Weights of a small mixture-of-experts language model, trained from scratch on English Wikipedia: width 256.
Below are experts of layer 4 (counted from 0) of a mixture-of-experts language model. Rows are named router (the router's row for the expert), up (a neuron's input weights, with its number), down (a neuron's output weights, with its number) and show model dimensions 0-255. Each number is 128 + 32 x the weight over its row's rms, rounded and kept within 0 to 255.
After each expert's rows: a language model's description of what the expert responds to; "comes after" lists some tokens at least twice as common just before its tokens as in all text. This comes from a sample of Wikipedia text that the model never trained on. Tokens count by the router's weight.

# expert 45
router [146 126 138 130 164 122  96 150 165  82 147 165  42 102 176 136  99 163 105 139 172 109  70  96 191  89 117 172 140 122  99  75  96 152 137 141  89 128 103 135 115 119 103 131  98  89 108 151 114 125  99 165 147 145 127 113 135 144 139 132  74 166 142 110 172 135 241  54 120 109 117 180 135 143 119 130 165 192 107 145  84  98  69  99 172  90 100 133 191 192  90 102 184  94 122 145 153  97  76 115 146 161 157 133 111 174 106 180  96 116  99  87 124 102 114 127  86 137 122 164 163 180 107 143 147 126 144 166  87 116 124 163 143 154 112 135  89 169 102 142 111 134 103 159 134 105 156 108  97  64 176 134  99 205 137  72 128 134 162 138 121  79 136 113  90 150 103 147 146 147 142 125  99 103 119 133  96  68  81 122 142 183  97 143  93 147  90  75 104  91  64 121 105  94 137 142 117 104 132 158 112 153 131 181 180 166 114 175 150 121 128 158 115 130 170 128 155 110 104 136 142 124 128 160 153 135 125 146 131 161  74 112 146 206 106 138  53  99 186 186 189 183 157 116  53 125 120 134 131 110 137 124 108 144 120 105]
up0 [132 111 110 105 164 171  82 104 104 155 164 110 140 164 128 178 122 114  85 109 110 133  93 144 177 108 140 103 187 122 127  98  73 135 134 125 127 127 138 110 142  90  90 114 166  85 167 118  92 128  79 133 164 121  87  60 138 103 162 139 117 141 145 138 154 194  73 151 123 158 172 159 211 106 114  92 148 139 163 128 117 142 103  96 107 168 125 132 170 137 108  80 131 108 133 163 137  66 137 145 200 165 113 152 123 124 120 161 171  99 106 157  91 126 137 127 102 135 129 157 134 159 135 107 103 120 142  79  76 102 137 184 177  82 129 112 138 196 100 132 110 140  98 136 226  94 142 129 145 120 139 105 131 116 126 113  75 100 148  91  72 114 126  84 134 145 142 144  62  16 133 100 129 117  93 132 161  54 132 121 152 177  74 119 206 175 109 158 109 189 140 120 121 148 103 146 169 117 114 141 193  59 138 156 204 124 159 139 131 133 111  91 131 129 170 111  98 102 125 115 177  87 136 160 109 116 134 195 130 148  92 139 133  96 147 133  30 140 156 131  93  62 139  80  83 139 123  94 143 125 132 138  91 130 101  93]
down0 [109 144 202 139 182 139  95  90 185 127 127 146 170 145 134 174 121 191 159  85  75 155 125 164 115  79 107  92 199 169 160 125 130 140 162 110 167  85 155 132 129  55 169 148 148 136 135 133 193  67 143 133 199 101 180 123 116 133 139 124 126 111 118 123  93 143 124 128  79 141 114 104 171 103  88  97 167 121 125  94 111 116 163 126  81 122 106 122 123 104 185 105 111 142 124 115 163 145 146 128 180 130 184  80 116 109 146 180 137  27  98  74 123 114  94 136 106  68 106  74 153 128  81 106 106 124 125 116 181 135 121 123 175 105 114 181  98 111 137 157 166 156 130 130 113 159 159 108 130  92 144  91 124 143 129 148 138  91  86 109 117  69 162 116 119 181  98  90 127 104 138 129 109 121  26 165  94  92 120  27 104 140  94 101 116 150 105 102 135 149 171 147 127 148 151 129  51 177  99 108 122 105 131 155 138 130 154  99  73  95 153 191 143 113 114 125  73 128 106 132  86 145  92 126 167 145 134 118 112  83 113 118 133 144  79 134  96 103  79  93 104 152 154  98 142 169 152 115 148 117 124  39 110 125 152 184]
It responds to: The letter or article A, a, An, No, I after table pipes, dashes or colons, and line breaks ending list items.
comes after: " |", ")", "-", " (", " \"", ":"

# expert 5
router [124 188 137  60 141 165  59 141 178 134 175 187 154  41 138 141 125 161 114 130 150  85 113 108 122 119 129 123 149 121  99 142 119 189  83 136 138 132 102 114  76 125  97 125 126 112 110 134 179 104 112 124 124 193  74 158 112 131 124 137  86 116 127  79 155 145 183 133 152 112 106 175 106 129 130 115 166 134  88 138 101  95 125 167 146 118 126 141 154 155 132 102 138 137 160 163 134 139  80  48  89 147 128 105 191 100 145 115  71 148  78 117  92 123 111  84 126 159 253 210 120 156 128 166 120 130 179 117 117 124 157 104 100 142 104 156 138 174 124 151 124 205 102 167  97 119  92 131 125 106 137 120  85 183 148 183 140 143  99 113 149 153 157  90 156 168 100  82 147 187 143 182  90  97 124 147  79 103  94 126 154 149 139 117 104 163 120 159 124  60  99 133 137 115 124 133 168 118 153 134  78 105  97 184 102 120 162 100 145  89 132 118 102 127 138 134 123  99 104 160 104 134  99 130 106  78 137 109  81 134 108 129 172 159 140 159 120  44 105 177 118 119 127 104  94 198 132  40 127 100 157  80 105 170 174 103]
up0 [ 78  99  65 101 113 158 143 136  84 139 167 139 103 136 150 104 127  59  84 104 156  50  92 133 108 160 140  84  72 159 173  69  68 170  93 107 119 164 114  98  89 156 183 150 123 135 122 115 163 118 127 135 168 159 129 128 130 155  74  56 119 146 157  83 112  84 114 115 157 192 162 123 131 101 104 146 151 156  97 107 156 110 172 126 100 123 148 113 130 145 151  95 163 160  94  63 160 153 129 161 119 154  74 169  97 176 100 146 117 167 161 140 147 159  63 119 133 150 117 138 167 171 147 131  85 151 104 116  72 135  93 123 115  84 126 163  98 135 117  86 122 142 131  91 163 119 132 137 134  90 168 142 109 161 123 128 129 156 144 106 168 114 255 142 106 152 156 177 102  88  80 140 147 164  82 114 112 114 134  79 112 103 152  67 154 134  97 161 147  45  62 115 148 126 109  91 113 111 119 121 153 163 108 169 115 112 139  95 167 141 190 198 136  93 111 149 116 142 109 182  99 142 202 128 133  92 140 135 104 147 119 157 135 128 101 182 101  87 125 141  73 150 134 138 177 112 108 118 131 164 114  87 168 165 120 141]
down0 [106 132 108  51 102 133 108 154 172 130 162  91 113 177 154 100 116  80 154 160 152 116 185 167 126  89 132 103 101 158 123  66 154 131 147 122 177 112 130 170  53  92 118 145 132 181  96 128 133 102 131  54 106 119 142 158  87 130 116 129  88 119 104 108 148  90 163 138 187 172 123 129 144 166 122 111 187 151 107 130  98 167 167  98 192 117 170 129 132 122 144 106 116 136 130 138 167 111 179 136 113 194 145 124 200 155 130 143 155  97  91 111 162 125 120 148 116 127  77  94 149 165 111 122 125 103 182 142  81 147 120 131 145 136 154 108 150 124  97 166 100 142  98 171 117 172 124 149  84 161 146 160  76 106 100  53  94 163 174 102  84  93 144 103 175  78 151  68 121 163 148 186 107 131 134 144  93 141 185  45 154 109 111 137 104 122  99 166 127 152  62 204 167  96 120 151 155 155 112  67 113 192 104 144 132 158 132 111 182 137 143  46 156  77 143 108 130  76 109 139 117 143 109 135 143 122 136  67 145 163 123 105 123 102 152 188 110  78 132  69 110 136 175 154 116  85 142 152 149 135 151  78 188 153 121 145]
It responds to: Single vowels and short syllables in the middle of long words, such as the u in sanctuary and eventually, or tro in controlling.
comes after: "s", " con", " comp", " re", "c", " ex"

# expert 30
router [161 161 176 142 159 131 104  98 155  87 124 162 110 152 132 180 111 163 111 161 145 129 227 136 146 138  68 159 137 100 105 180 119  99 136 144 101 117 103  72  93 113  47 140 124 147 100 110 102  91  94 129 184 155 107 107  72 195 155 122 163 132 122  90 132  98 123  87 136 115 177 165 131 151 165 125 158 181 118 137  83  86  54 120 109 132 123 170 175 178 131  71 155 123 106 169 129 103  97  84  83 125  97 110 135 133 134 114 101 118  86 112 108 106 108 128 125 135 131 153 167 151 104 138 122  92 152 119 108 148 167 157 157 134  40 149 153 115 107 134 188 153  62 109 148 125 138 160 119 103 164 145  85 175 135 132 200 133  98  98 134 107 230 174 141 100 184 192 113 132 157 182 133  91 194 143 126 117 113 116 169 164  82 125 117 103  66  76  86 104 112 125  93  70 112 170 135 118 119 171 105  84 112 141 122 200 134 115 168 117 156 101  97 110 172 127 145  93  83 119 103 107 113 143 139 168 117 123 121 144  97 127 129 111 151 152  68 117 166 162  97 134 182 122 135 152 115 107 110 135 203  98  93  82 155 100]
up1 [157 162 110  93  86  98 112  98 146 133 153 115 134 112 116 148  99 142 177 144 123 150 181 136 109 174 156 134 151 154 130 132 207  98 133 142  72  73  75 116  84 134 105 146 133 122 113 146  99  93  60 146 172 145  82 149 120  79 169  69  97  87 117  88  65 175 150  74 170 161 135 121 134 129 151 126 121  87 105 106  84 185 114 131 133  95  91 108 141 163 177 171 207 125 165 107 151 169 173  44 171 123  89 119  81 162 116 119 169 134  86 114 117 123  99 128  88 196 168 105 160 125 149 117 154 152 153 130 164  53 148 205 123 149 105 134 154 126 161 125 112 114  66 130 128 147 105 127 119 129 158 155 122 150  98 128 132  55 100 164  81 127 225  93 102 111 136 179 107  80 177 198  90 163 152  95 138 120 138 157  78  90 148 144 122  96  87 119  97 121 157 137 137 129  92 154 123  82 128 133 105  92 121 145 192  91 127 128  83  98 151 112 127 118 141  87 110 104  62 113 172 117 144 142 135 105 145  93 149 165 155 163 105 143  99 121 102  93 150 171 135 131  92 165 165 138  88 134 126  98 190 107 167 135 123  86]
down1 [124  83 103 168 151 139 145 103 131 143 174 115 121 115 129  76 159 107 116 137 127 184 125  79 134 119 216  64  81 122 179 165 129 154 102  99 192 108 146 114 163 153 101 101  78 127  98  27 101 153 100 115 101 132 110  71 115 167 145 154 146 109 125 157 107 114 116 176  78 152 197 145 169  92 126 129 127 111  95 112 190 182  85  89 193 150 162  99  94 128 131 114 171 118 184 132 130  87 101 165 154 114 209 168 147 119 157 132 125 157 118 131 121 171 113 146 143 131 144  87 121 125 123 141 158 163 107 133 146 155 143 130 115 123 113 100 109 135 142 161 151 118  96 170 130 104 139 120 216 132  94 157 126 182  79  84 166  79 127 119 171  91  72  97 166 138  93 124 146 194  72 136 174 109 125 142 172 140 115  89  64 104 119 138  49 168 104  99 127 140 126 121 138 114  97 157  90 134 117 140  83 150 152  77 149 105 151  98 181 149 131 115 121 120 106 139 146 113 149 125  95 125 144 197 144 193 139 151  62  93 148 139 129 133 159 107 126 130 112 178  47  73 173 108 146  83 141  57 154 132  98 104 119 128 130 110]
It responds to: Single capitals such as M, L, S starting a name or sentence, and m inside words: Membership, Min Aung, Military, among.
comes after: " |", ".", "-", "°", "|", ";"

# expert 7
router [135 133 158 132 183 135 139 115 145 145 104 173 121  86 116 145 133 120  93 170 120 125  94  94 175  98  87 142 179 132 126 156 139 137 103 217  75  66 102 109 146 150  99 175 110 151 126 134 121 140 126 177 149 146 148 163 122 141 138 117 148  96 149 129 134 123 129  92 116 116 180 147 102 113 149 110  97 120 115 150 118  99 108  95 152 173  99 154 117 120  88 137 138 111 149 151 155 112 137  46 132 160 119  74 149 163 136 146 114 138 132 112 102 218  81 122 130  84 133 140 148 157  94 104  88  49 120 105  78  53 151 127 120  90 154 146 159 145 168 164 100 154 158 152  99 192 117 156  87  89 160 133 153 138 156  50 153 117 121 136 139 121 166 146 125  96 113 191 132 191 185 153  92 135 120 122 153 128  88 190 131 125  73 150 161 144  75  79 114  89 151 125 156 105 136 181  83 195  95 156  94  97 160 119 162 171 151 115 148 157 125 165 116 178 149  93 159 104 137 210  92  86  75 148 102  35  99  90 100  96  62 123 122 118 158 111 137  83 110 153 112 145 144 151  73 158 110 103  73  94 101  48 117 135 156 132]
up0 [138 122 159 175  86 130 164 138 147 157 157 188  92  80 155 153 188 146 139 152 158  46 126 174 117 106 136 169 114 155 110 110 150 176 175 155 159  65  97 187  83  63 151 114 128 159 132 139 117 103 122 132  68 134 189 105  73 174 186 116 117 135 108 161 114 102 116  81 147 110 195 144 119 113 172  59  92 139 113 153 110  87 130 149 129 140 157  97 143 148 141 119 111 163 153  89  74 190 153 128 154 120 113 101 112 133 142  86 116 110 171  99 159 151  87  68 107 161  64 166 159 132 133 143 112 143 130 101  85  98 164 140 123 130 152 151  93 139 138 145 168 114 156 119 163 206 112 107 110  92 130 102 143  91 142 135 114 166 111 160 111  99 129 155  92 115  81 143 103 112 136  81  99  61  94 121 138  70 145 148 112 117 134 168 112 140  96 132 141 144  97  99 100 111 111 140 160 176 158  94  95 124  66 154  93 103 109 135 105  96 110 186  87 165 149  87  94 132  65 115 114 108 129 161  94 118 120 151 110 143 115 150 147 101  84 140  92 153 193 170 164 145 107 103 111 191  94 131  80 113 153 118 123  47 194 221]
down0 [123 122 134 130 153 151 111 139 174 178 172  92 132 136 117 181 131 148 167 106 127 185 137 153 139  89 143 118 105 117 136 167 141 140 151 142 132 101 169 205 142 114  65 126  97 133  92 111 120 158 182 101 170 125  41  92 164 102 127 133 156 113 114 216  98 128 146  74 137 116 177  87 130  83 124 157 151 142  79 152  95 211 102 179 134 124 141  58 141 130 124 147 175 139 135 129  79 128 153 112 131 149 156 217 118 111 130 185 154 150 114 104 118 133 133 121  81 131 160 116 122 104 101 110  85  80 144 113  90 185 151  83 139 111 133 139 194 111 151 179 150 129 118 159 120  68 144  87 184 105 150 191 123 180 165 125 116 128 130 139 168 136 146 135 118 132 126 100 175 143 112 129 137 109 126 140 153 197 143 195 107  81 132 104 124 158  47 160 201  72 197  70 145 166 113 196 172 123 138 115 114 114 124 133 139 153 133 172 123 100 136 130 128 129 164 159  98 118 131 111 107 152  95  50 104 121 144  75 144 154 172 112 173 110 162 135 122 107  98  72 145 103 102 142  91 172  48 124 143 150 118 154 114 107 145 160]
It responds to: Hyphen bullets and table pipes at the start of lines in lists and tables, plus hyphens joining compounds like poverty-stricken, best-seller.
comes after: "\n", " 5", "self", " Year", " 3", " 2"

# expert 0
router [122 155 190 138 156 184 103 140 157 134 123 173 115 128 163 157 104 188  54 162 163 106  97 140 117  99  97 152 133 127  57 188 166  74 156 156 142 138 112  88 145 122 142 133 138 156 113 116  78  76 102 120 165 164 116 128 146 155 137 101 126 154 151 131 145  96 154 156 149 115  45 130 140 127 122 113 146 175  76 155  99 129 125  98 166 176 121 221 163 151 154  78 165  93 102 148 115  92  59 115 157 125  87 109  85 167 117 179 126 114 108 145 155 129 115 120 113  91 188 132 156 148  96 172  99 109 180 129 100 130 119 117 155 133  75 193 150 154  87 140 100 155 137 104 156  98  98 106 116 172 122 140  69 128 128 114  97 108 114 146 150  88 150 159 123 114 137 179  92 135 125 160 118 184 158 171 130  97 116 146 116 119 105 161  84 144 170  38 133 119 133 101 109  69 127 202 128 126 145 159 145 127 178 143 114 136 151 111 133 113 114  97 125 138 111 130 134 120 123 132  60  97  86 169 117  92 112 149  69 178  89  54 149 131 138 142  98  93 132 204 181 174 143 146 141 143 133 123 125 103 143 102  90  84 141   8]
up1 [ 80 145 132  96 149  56 109 146 127 130 102 112  72 117 106 103 109  37 156  97 206 130 147 144  96 118 122 174 123 125 117 142 132 104 139 124 163  92  76 127 110 181 164 151 106 147 111  91  81 116 130 146 156 147 130  90  99  96 150  98 106 119 115 148 175 102 144 150  89 145  64  84 113 160 115 112 181 163 163 149 125 120 154 151 209 148  90 144 190 125 107 112 149  63 100  69 173 109  53  86  81 131 176 117 148 157 111 162 185 109 185  91 139 132 113 169 145 139 179  73  74 155 153 123  54 115  98 135 161  93  81 128  96 142 151 121 109 102 164 175  88  87 129 144  70 160  92 104 104 113 100 139  97 177 132  98  44  68  87 109 133 156 135 186 183 128 100 130 114 113 147  69 136 132  96 159  61 142 127 159 106 145 135 114 152 147 140 158  99 113 110 137 126 168 197 130 130 108 128 154 153 146 120 138  87 129 176  95 126 128 143 120 127 163 100 134 134 139 128 163 123 138 108 138  79 146 142 149 158 156 156  82 140 123 142 112 113  98 168  62 176 115  45 100 142 154 121 108 107 140 132 118 115 111  69  75]
down1 [ 97 130 169 187 115 104 162 164 167 110  97 110 166 104  82 103 111 119 109 111 146 151 114 142 122 159 116 148  98 139  89 133  95 117 171  97 156 104 112 146 111 171 124 128 197 156 121 140  98 102 130 124 144 100 109 114 119 114 143 124 142 151 129  86  66 149 106  49 148 128 169  97 178 195 149 102 185 137 140  87 123  72 167 183  96 121 160 106 107 153  56 177 141  98 146 118 134 101 103 142 136 105 162  86  96 125 154 177 123 105 113  83 108 124 147  73 158 145 130 152 197 139 102 115  50 161 152 121 132  94 113  97 108 134 136 115 197 124  93 116  94 104 192 117  72 140 150  41 117 178 138  85  91  89 103 153  69 155 173 179  99  84  95 158 178 119  67 199  66 164 142 108 115 157 149 130 127  89 121  39 144 127 131 135  98 158 185 115 154 153 139 104 104  94 166 183 112  91 149 136 108 122 144  96  95 191  77 131  44 113 131 122 114 150 122 103 142 154 126 107  90  75 131 144  97 132 149 190  84 130 161 106  80 132 157 104 147 110 108 140 127 129 101  84 150 141 173 122 134 160 155 136 136 108 105  88]
It responds to: Syllable pieces like ma, mar, an, la, par inside names and words, often after M or B: Majesty, blanket, Marmaï, Pascal.
comes after: " ", " M", " b", " B", " p", "M"

# expert 41
router [155 161 119 154 174 139 127  73 182 135 191 148 146 106 157 158 123 106 113 179 169  82 120 112 109  95 167 130  77  41 107 125 116 131 134 122  76 111 114 114  75 172 126 171 117 129 110 107  73  79  68 167 104 135 141 135  73 178 157 153 114  51 211 107 113 134 126 158 132 137 167 140 122 143 111 135 154 185  72 128  97 137 113 104 130 151  94 211 153 171 127 101 108 127 148 169 140 113  89 180 112 122 145  98 166 119 119 119 107 115 134 118 144  81 100 146 109 100 171 111  77 144 111 150 105 121 136 152 101 118 176 140  99 115 119 172 117 154 139 122 127 124 101 121  91 122 122 125 136 172 145 150  99 197 176 201 151 108  88 115  93 119 157 172  75 161 151  98  55 109 209 161 105 110  93 167 143 108  80 137 158 174 121 105  96  85  91  69 116 128 104 159 166 130 103 143 122  93  72 159 121 153 164 160 184 131 106  98 135 143  86 120  85 119 184 140 154 131 114 140 135  90  88 174 116 101 107 200 116 140  74 105 159 151 108 184 184 101 161 120 156 124 139 176 168 141 124  95 114 110 195 120  82 118 136 121]
up0 [101 112 157 137 141 113 129 113 159 122 128 136 164 145 123 157  97 117 116 143 193 149  95 126  95  88 101 164  60 149 123 111 160 146 122 157 105 125 114  98 102 165 141  96  97 106 174  77 179 145 107 135 142 101 149  87  78 137 120 124 100 113 110 118 130 128 232 176  97 116 149 127 154 147  96 109  93 120  84 166 106 122 119 100 184 146 121 127 119 179 109 112  88 161  92 118 148 133  92 165 146 114 114 135 123 149  87 157 153 143 120 106 133 133 188 146  88 101  88 160 123 151 112 117 169 136 106  72 112 110  65 160 107 120 120 131  92  81 124 114 119 209 133 117 180 130  90 145 115 117 155 183 146 181 114 215 171  49 111 124 115 195  47  85 115  77 119 173 111 112 160 132  76 114 110 169 137 104 170  99 146 168 102 131 128 130 166 118 152 119 133 152 125  75 131 103 222 181 156 120  85  76 109  99 114 164 120 219 137 138 170 150 159 123 122  57 114 100  78 118 129  69 160  85 105 131 111 119 133 142 166 175  60 116 106 142 163 143 147 121 134 112 121 106 146 123  80  89  77  81  84 179 126  94 142 174]
down0 [141  96 156 126 111 128 120 210 192 121 108 120 135 168  98 106 123 104 158  87 124 143 114 140 133  84 132 127 119  88 146 133 104 158 127 221 108 116 108 159 113 182 136 119  96 172 129  88 185 130 103 166 171  81 153 121 112 125 184 184  59 141  88 145 134 133  96  97  78 127 146 147 127 118 115 135 105 153 109  92 114 118 110 232 155 110 155 168 111 105 137 120 125 141 128 106 152 158 131  80 139  91  98 100 140 111  84 189 148  96 159  69 104 139 128 120 130 106 118 124 160 130 106 146 158  78  82 142 100 155 184 179  88 130 132 148 100 148 101  99  64 183 160  48 131  95 160 122 147 148 143 185 125  62  96  82  67 129 125 165 161 178 112 144 115 151  76  91  89 147 151 109 134 180 204 137 155 159 153 124 137 145 102 147 149 135 123  89 105 126  92 110 149  76 125 100 146  85 102  90 101 105 106  68 114 159  70 111 147 191 103 138  99 110 178  84 124 165  53 152 147 124 143 117 157 162 131  96 146 141 175 134  90  47 159 199 158 114 113 137  78 155 118 104 108 140 116 117 103 106 140 146 130 156  79 135]
It responds to: Heading markers == and === after blank lines, plus The, his or a space starting a sentence or line.
comes after: "\n", ".", "==", ").", " for", "\""

# expert 59
router [184 142 124 136 163 103 123  55 187 116 147 116 194  86 121 147 106 136 139 124 159 111 147 133 136 127 126 158 142 127  94 142 108 118 136 100  84 127 108  84 122 169 123 160  86 168 129  90 136 109  81 164 190 146 163 139 104 141  94 118 119 157 106 137 126  99 145 101 105  84 100 141 114 207  95  83  94 195 115  98  90 129  93 144 136 122 151 112 166 195 179 159 161 138 172 215 186 114 131  73 175 139 117 105 155 125  71 186 137 172 127  43 160  56  87  97 111 101 151 197 147 151 122 182  84  71 163 120 129 125 138 167 136  73 100 171 124 214 136 177 130 198 102  93 200 133 102 126 109  85 137 134  91 126 108 111 136 139 113 139 123  81 162 123 114 125 142 143  80 128  96 125 100  94 123 161 104 124  80 132 126 174 115 141  73 154 139  99 133 114 117 107 131 111 122 113 116 133 138 162  91 143 193 187 169 152 172  99 134 109 123 114  68  86 136 109  92  44 102 185  92 121 134 134 190  97 141  93 122 103 123 123 149 135 171 142 157  82 151 168 108 145 121 128  83 127 135 124 120 157 116 111 144 117 141  92]
up0 [149 127 137 107 164 109 178 137 117 130 109 144 105  70 114 123 105 129 157 135  89  54 125 194  92 184 173  74 104 176 110 147  87 107  98  94 185 152 131 165 156 110 144 107 147 157 146 138 149  68 131 124  97 126 139  92 157  76  80  76  89  96  76  96 105  80  96 124 154 115 127 119 146 189  83 182 148 128 146  93 136 161 142 110  78 121  92 140 117 112 158 116 152 130 196 116 129 122 119 122  99 131 105 114  90 136 105  89 182 131 157 145 134 148 160 133 164  92 180 125  80  63 133 101 149 122 139 143 131 124 181 131 119 114 156 131 108  92  91 140 171 157 137 127 139 161  94 145 128 158  74 100  89 151 130 148 177 127 125  69 150 191 138 126 202 141 109 101 139 136 239 153 110 108 157 117 123 163 129 107 134  53 174 132  93 102 152 171 141 122  65 149 105  86 125 144 176 161 138 112 139 168 157 171 132 118 141  99 152 183 167 173 114 153 153 185 133 136  63 184 158  96 155 124 160 164  50  69 141 124 131 123  87 103 137 142  85 189 124 137 107 155  70 132 160 140 108 156 124  61 102 151 132 151 101 176]
down0 [157 138 117 153 133 116 130 120  88 101 156 118  49 185 109 135 170 144 158 139 156 128  84  97 131 116 125 116 165 145 121  98 117 138 173 163 174 179 147 114 108 134 117 174  87 102 127 143 154 112 131 133 145 159 118 156 128 159  90 103  73 147 172 136 135 139 177 164 150 150 140  72 183  80  65 179 140  76 134 117  76 129 118 179  95 139 145  95 112 132 189 170 132  93 170  81 130  50 174 103 116 162  81 100 146 123  79 106 168 127 124 178 107  84 186 112 144 143 107 140 148 179 139 123  53 141 128 157  96 160 134 132  99 149  63 137 143 147 101 102 156 165 150 130 115  99 119 163 143  98 174 106 110 137 157 110  74 112 114 183 102 119 138 117  67 146  94  95  63 114 150 104 126 105 169 103 133 102 128 104 134 198 120 149 169 198 119 111  64 108 148 161 140 103 132 131  87  81 141 129 156  84 113 151 186  76 144 107  87 105 119  90 143 145  86 137 135 177 140 176  65 118  92 129  90 171 111  84  97 188 181 174 105 122 131 142 149  90 121 148  81 104 119  88  98  97 154 128 181 171 104  78 197 161 125  89]
It responds to: Line-break characters ending paragraphs, list items, table rows and headings, plus heading markers === on following lines.
comes after: "\n", " |", ".", ")", "==", "==="

# expert 22
router [ 94 143 159 152 146 145 142 119 245 101 153 169 118 150 118 186 127 101  99 161 168  70 119 126 165  77 142 124 113 100  95 137 136  96 121 124 100  89 117 111 121 140  76 128 128  98  56 145 117  62 122 131 124 123  45 140 135 137 175 119  74 164 144 121 161 124 123  94 143 109 134 168  97 196 170 149 114 148 131 139  67  82 127 107 161 215 111 122 175 205 137 139 163 142 143 124 154 119 132 123 140 180 142 125  82 120 116 212  80 123 102 145 101 173  77  82 130  99 174 132 145 173 140 144  97 143 150 137 123 102 153 160 159 130 106 170 107 146  74 137  88 126 144 105  88 113 115 117 116 103 179 108 118 122 168 136 124  95 108 137 104  79 144 140 124 126 126 163 132 193 113 112  57 166 145 141 115 160  78 104 189 117  45 139 130 146 122  91 134  98 116  94  94 101 155 143 130 124 115 118 199 142 107 126 133 131 121  88 182  76  91 145  84 104 116 138 180 111  90 147 140  37  88 103 147 104 109 130 114 177 125  93 167 154 194 170 157 134 136 164 128 183 135 130 177 162 127 114 141  75 142  95 120 129 133  79]
up1 [ 75 152 146 153 129 131  50 122 113 107 113 176 142  88 145 112 133  79 107 110 127 118 125 101  99 148  95 141  76 100 169 196 121 171 107 146 115  83 112 104 148 120 100  76 139 121  91 131 106 196 114 137 118 162 107 158 105 124  88  97 124  31 134 167 150  44 149  86 108 121 143  96 181 108 127  80 103  72 166 198 140 157 103 174  99 122 134 118 155 176 165 187 101 117 156 146 163 119 192 175 153  78 114 107  98 177  99 154  68  66 149 101  85 102 118 104  76 202  83  77 155 142 120 152 126 184 116 143  98  48 112 114 134  95 144 131 187 150 130 141  91 187 113 132 125 155  96 169 182 109 142  86 128 143 140  93 161 103 144 141 160 106 134 122  65  96 163 166 121 178 129 147  88 175 109 126 102 159 105 131 181 170 152 155 156 158  83 162 109 122 130 129 172 150 144 113 148 138  40 159 111  97 149 116 173 137 123 147 146 118 126 166 102 102 100 157 155 150 135 130  89 145 141 137 108  92 158 169 110 135 135 152 121 145 150 162 113 103 159 110 130 105 153 115 106 104  94 163 107 129 175 184 151  74 154 132]
down1 [179 119  95 105 133 154 138  68 111 137 148 102 102 119 152 180 168 126 136 105 137  40  93 126 118 139  95 159 164 119  75  66 106 122 118 119 113  91 128 167 130 127 139 143  89 108 141  91  99  83 124 141 192 133 110 157 148 169 155 125 103 129 157 147 150 139 174 194 200  53 156 147 111 182 128  92 172 170 178  67 129 190 115  93  96 133 157 129 120 205 169 139 124 156 112 151 179 137 196 109 116 119 166 136 133 145 149 157 148 140 137 139 175 172 126 107 120 108 154 127 134 161 117 106 135  72 113 202 170 157 100  86 165 168 134 107 121 112 105 119 120 112 139 103 124 142 133 130 145 122 103 152 167 118 116 142  92 170 161 204 143 110  97 129 137 111  73  82 121  77 119 129 159 175 129  80  83 144 139 134  98  66 144 103 156 109 119 152 144 119 177 120 124  95 144 120 101  23 160  91 159 140  90 136 133 179 110 137 158 199 114 132 142 112  77 140 120 166  91 112  49  79  88 139  96 179  85 138 123 147 159 156 101 125  74 143 149 108 105 158 105  88 146 120 101 124 117  51 118  59 134 145 168 120 161 106]
It responds to: Capitalized or lowercase consonant-vowel syllables opening a word or name, such as Su-ch, Na-than, La-bel, fa-iled, se-ssion.
comes after: " the", "-", " de", " of", " re", " and"

# expert 10
router [142 136 174 150 142 174 102  82 174  94 117 136 127 118 155  80 141 122 110 164 201 130 165 111 121 117 121 159 100 118 104 106 107 186  90 103 111  93 142  74  91 159 112 125 163 142 132 133 137  91 122 181 165 159 108 119  71 122 117 102 135 131 193 122 121 136 130 159 142  98 146 214 101 194 113 179 160 172 104 187 108 111 121 125 201 180 103 130 148 137 179 123 163  90 113 136 137  89  48 125 113 139 141 104 166 143  61 127 117 134 146  90 115 130 115 149 143 106  98 106 110 112  56 137 136  97 107 127 149 111 179 159 109 142  94 147 109 120 172 121 171 125 126  88 159 112 129 149 122  91 170  71  70 113 101  89 138 122 124 115  88 110 164 227 100 116 150 114 125 133 183 144 133 155 116 145 117  70 139 132 225 176  85  88 115  96  90  94  89 104 102  83 111 110 144 133 132 168 133 118  71 115 116 150 172 180 164 127 202 135 126 147 128  94 129  86 164  98  97 135 137 122 116 107 152  95 114 150 118 127  54 166 143 162 174 159 162 100 176 122 153 187 116 165  99 136 128  55 113 119 165  89 117 114 147  54]
up1 [137  81 129 192  93 119 102 165  75 128 124  65 121 177  76 181  57 119 112  76 131 133 140 118 155 161 130 135  78 106 108 104 130  64 138 116 174 120 124 125 166 182 145 137 112 109  82 153 118 153 127 118 148 130 133  96 142 105 106 179 144 120  84 150  81 110 124 126 139  50 165 161 111  89 108 103 123 148  93 130 114  89 181 101  73 110  68 155 109 178 139  93  95  92 102 117  70 149  63 111 169 156 129 144 117 167 102 142 133 150 151 147 146 178 127 140 107 162 128  87 151 116 189 168 125 121  86 163 151 134 140  88 173 126  92 132  57  98 156 138  64 162 151 109 130 134 108 120 116 108 162  97  84  95  85 134 134 167 156 102 104 170 116 129 110 140 107 219 119  63 153 152 145 115  35 119  79 121 110 139 139  49  84 135  92 119 159  59 142 100  99 141 123 131 132 151  79  66 110 101 148 197 135 114 134 118 112 109 213  85 177 125 141  94  56 102 105 150  78 119 116 141 124 171  91 123 119 135 132  98 150 151 134 131 145 116 108 176 119 103 160 104 118 113  97 147 145 109 135 146  82 145 157  68 131 153]
down1 [108  93 184 128 135 161 135 149 170 112 100 155 129  40 118  94 109 150 167 149 143 148 112 130 148 114 140 153 122 111 161 160 146 164 109 152 103 103 132 156 122 124 102 156 110 103 128 167  85 108 118 135  77 119  86 141  99 144 134  79 142 114 199 121 178 109 135 125 154 186 114 110 197 214 102 138 165 226 131 145 113 122 135 191 183 167 182 107 126 108 110 179 134 157  92 101 111  85 113 143  76  97 101 157 123  88  74 133 184  92 164 159  94 167 131 156 144 102 119 118 155 107 111 112 144 153 148  87 151  77 181 197 117 147 128 151 136 163 129 118 202  96 163 116 164  85  72  53  81 129 131 130 163  75 117  99 160  97 166  79 200 147 124 164 140 144 150 107 131 136 160 106 137 151 143 170  79 130  76  91 152  97 111 150 152 114  67 125 189 147 132 103 139 106 111 158 149 133 138 123 112  89 113 114 126 110 130 168 164 165 162 136 154 154 175  53 142 132 130 106 129 150 121 139 153 121 105 128 135 136 129 137 189 138 144 102 201  45 130 175 135 191 129 134 132  86 109 152 154 184 102 161 139 110  87 118]
It responds to: Single capital letters opening a split proper name, often in lists or tables, such as K-onka, G-undown, C-ynthia, W-ikisource.
comes after: " |", "-", ",", ":", " the", " of"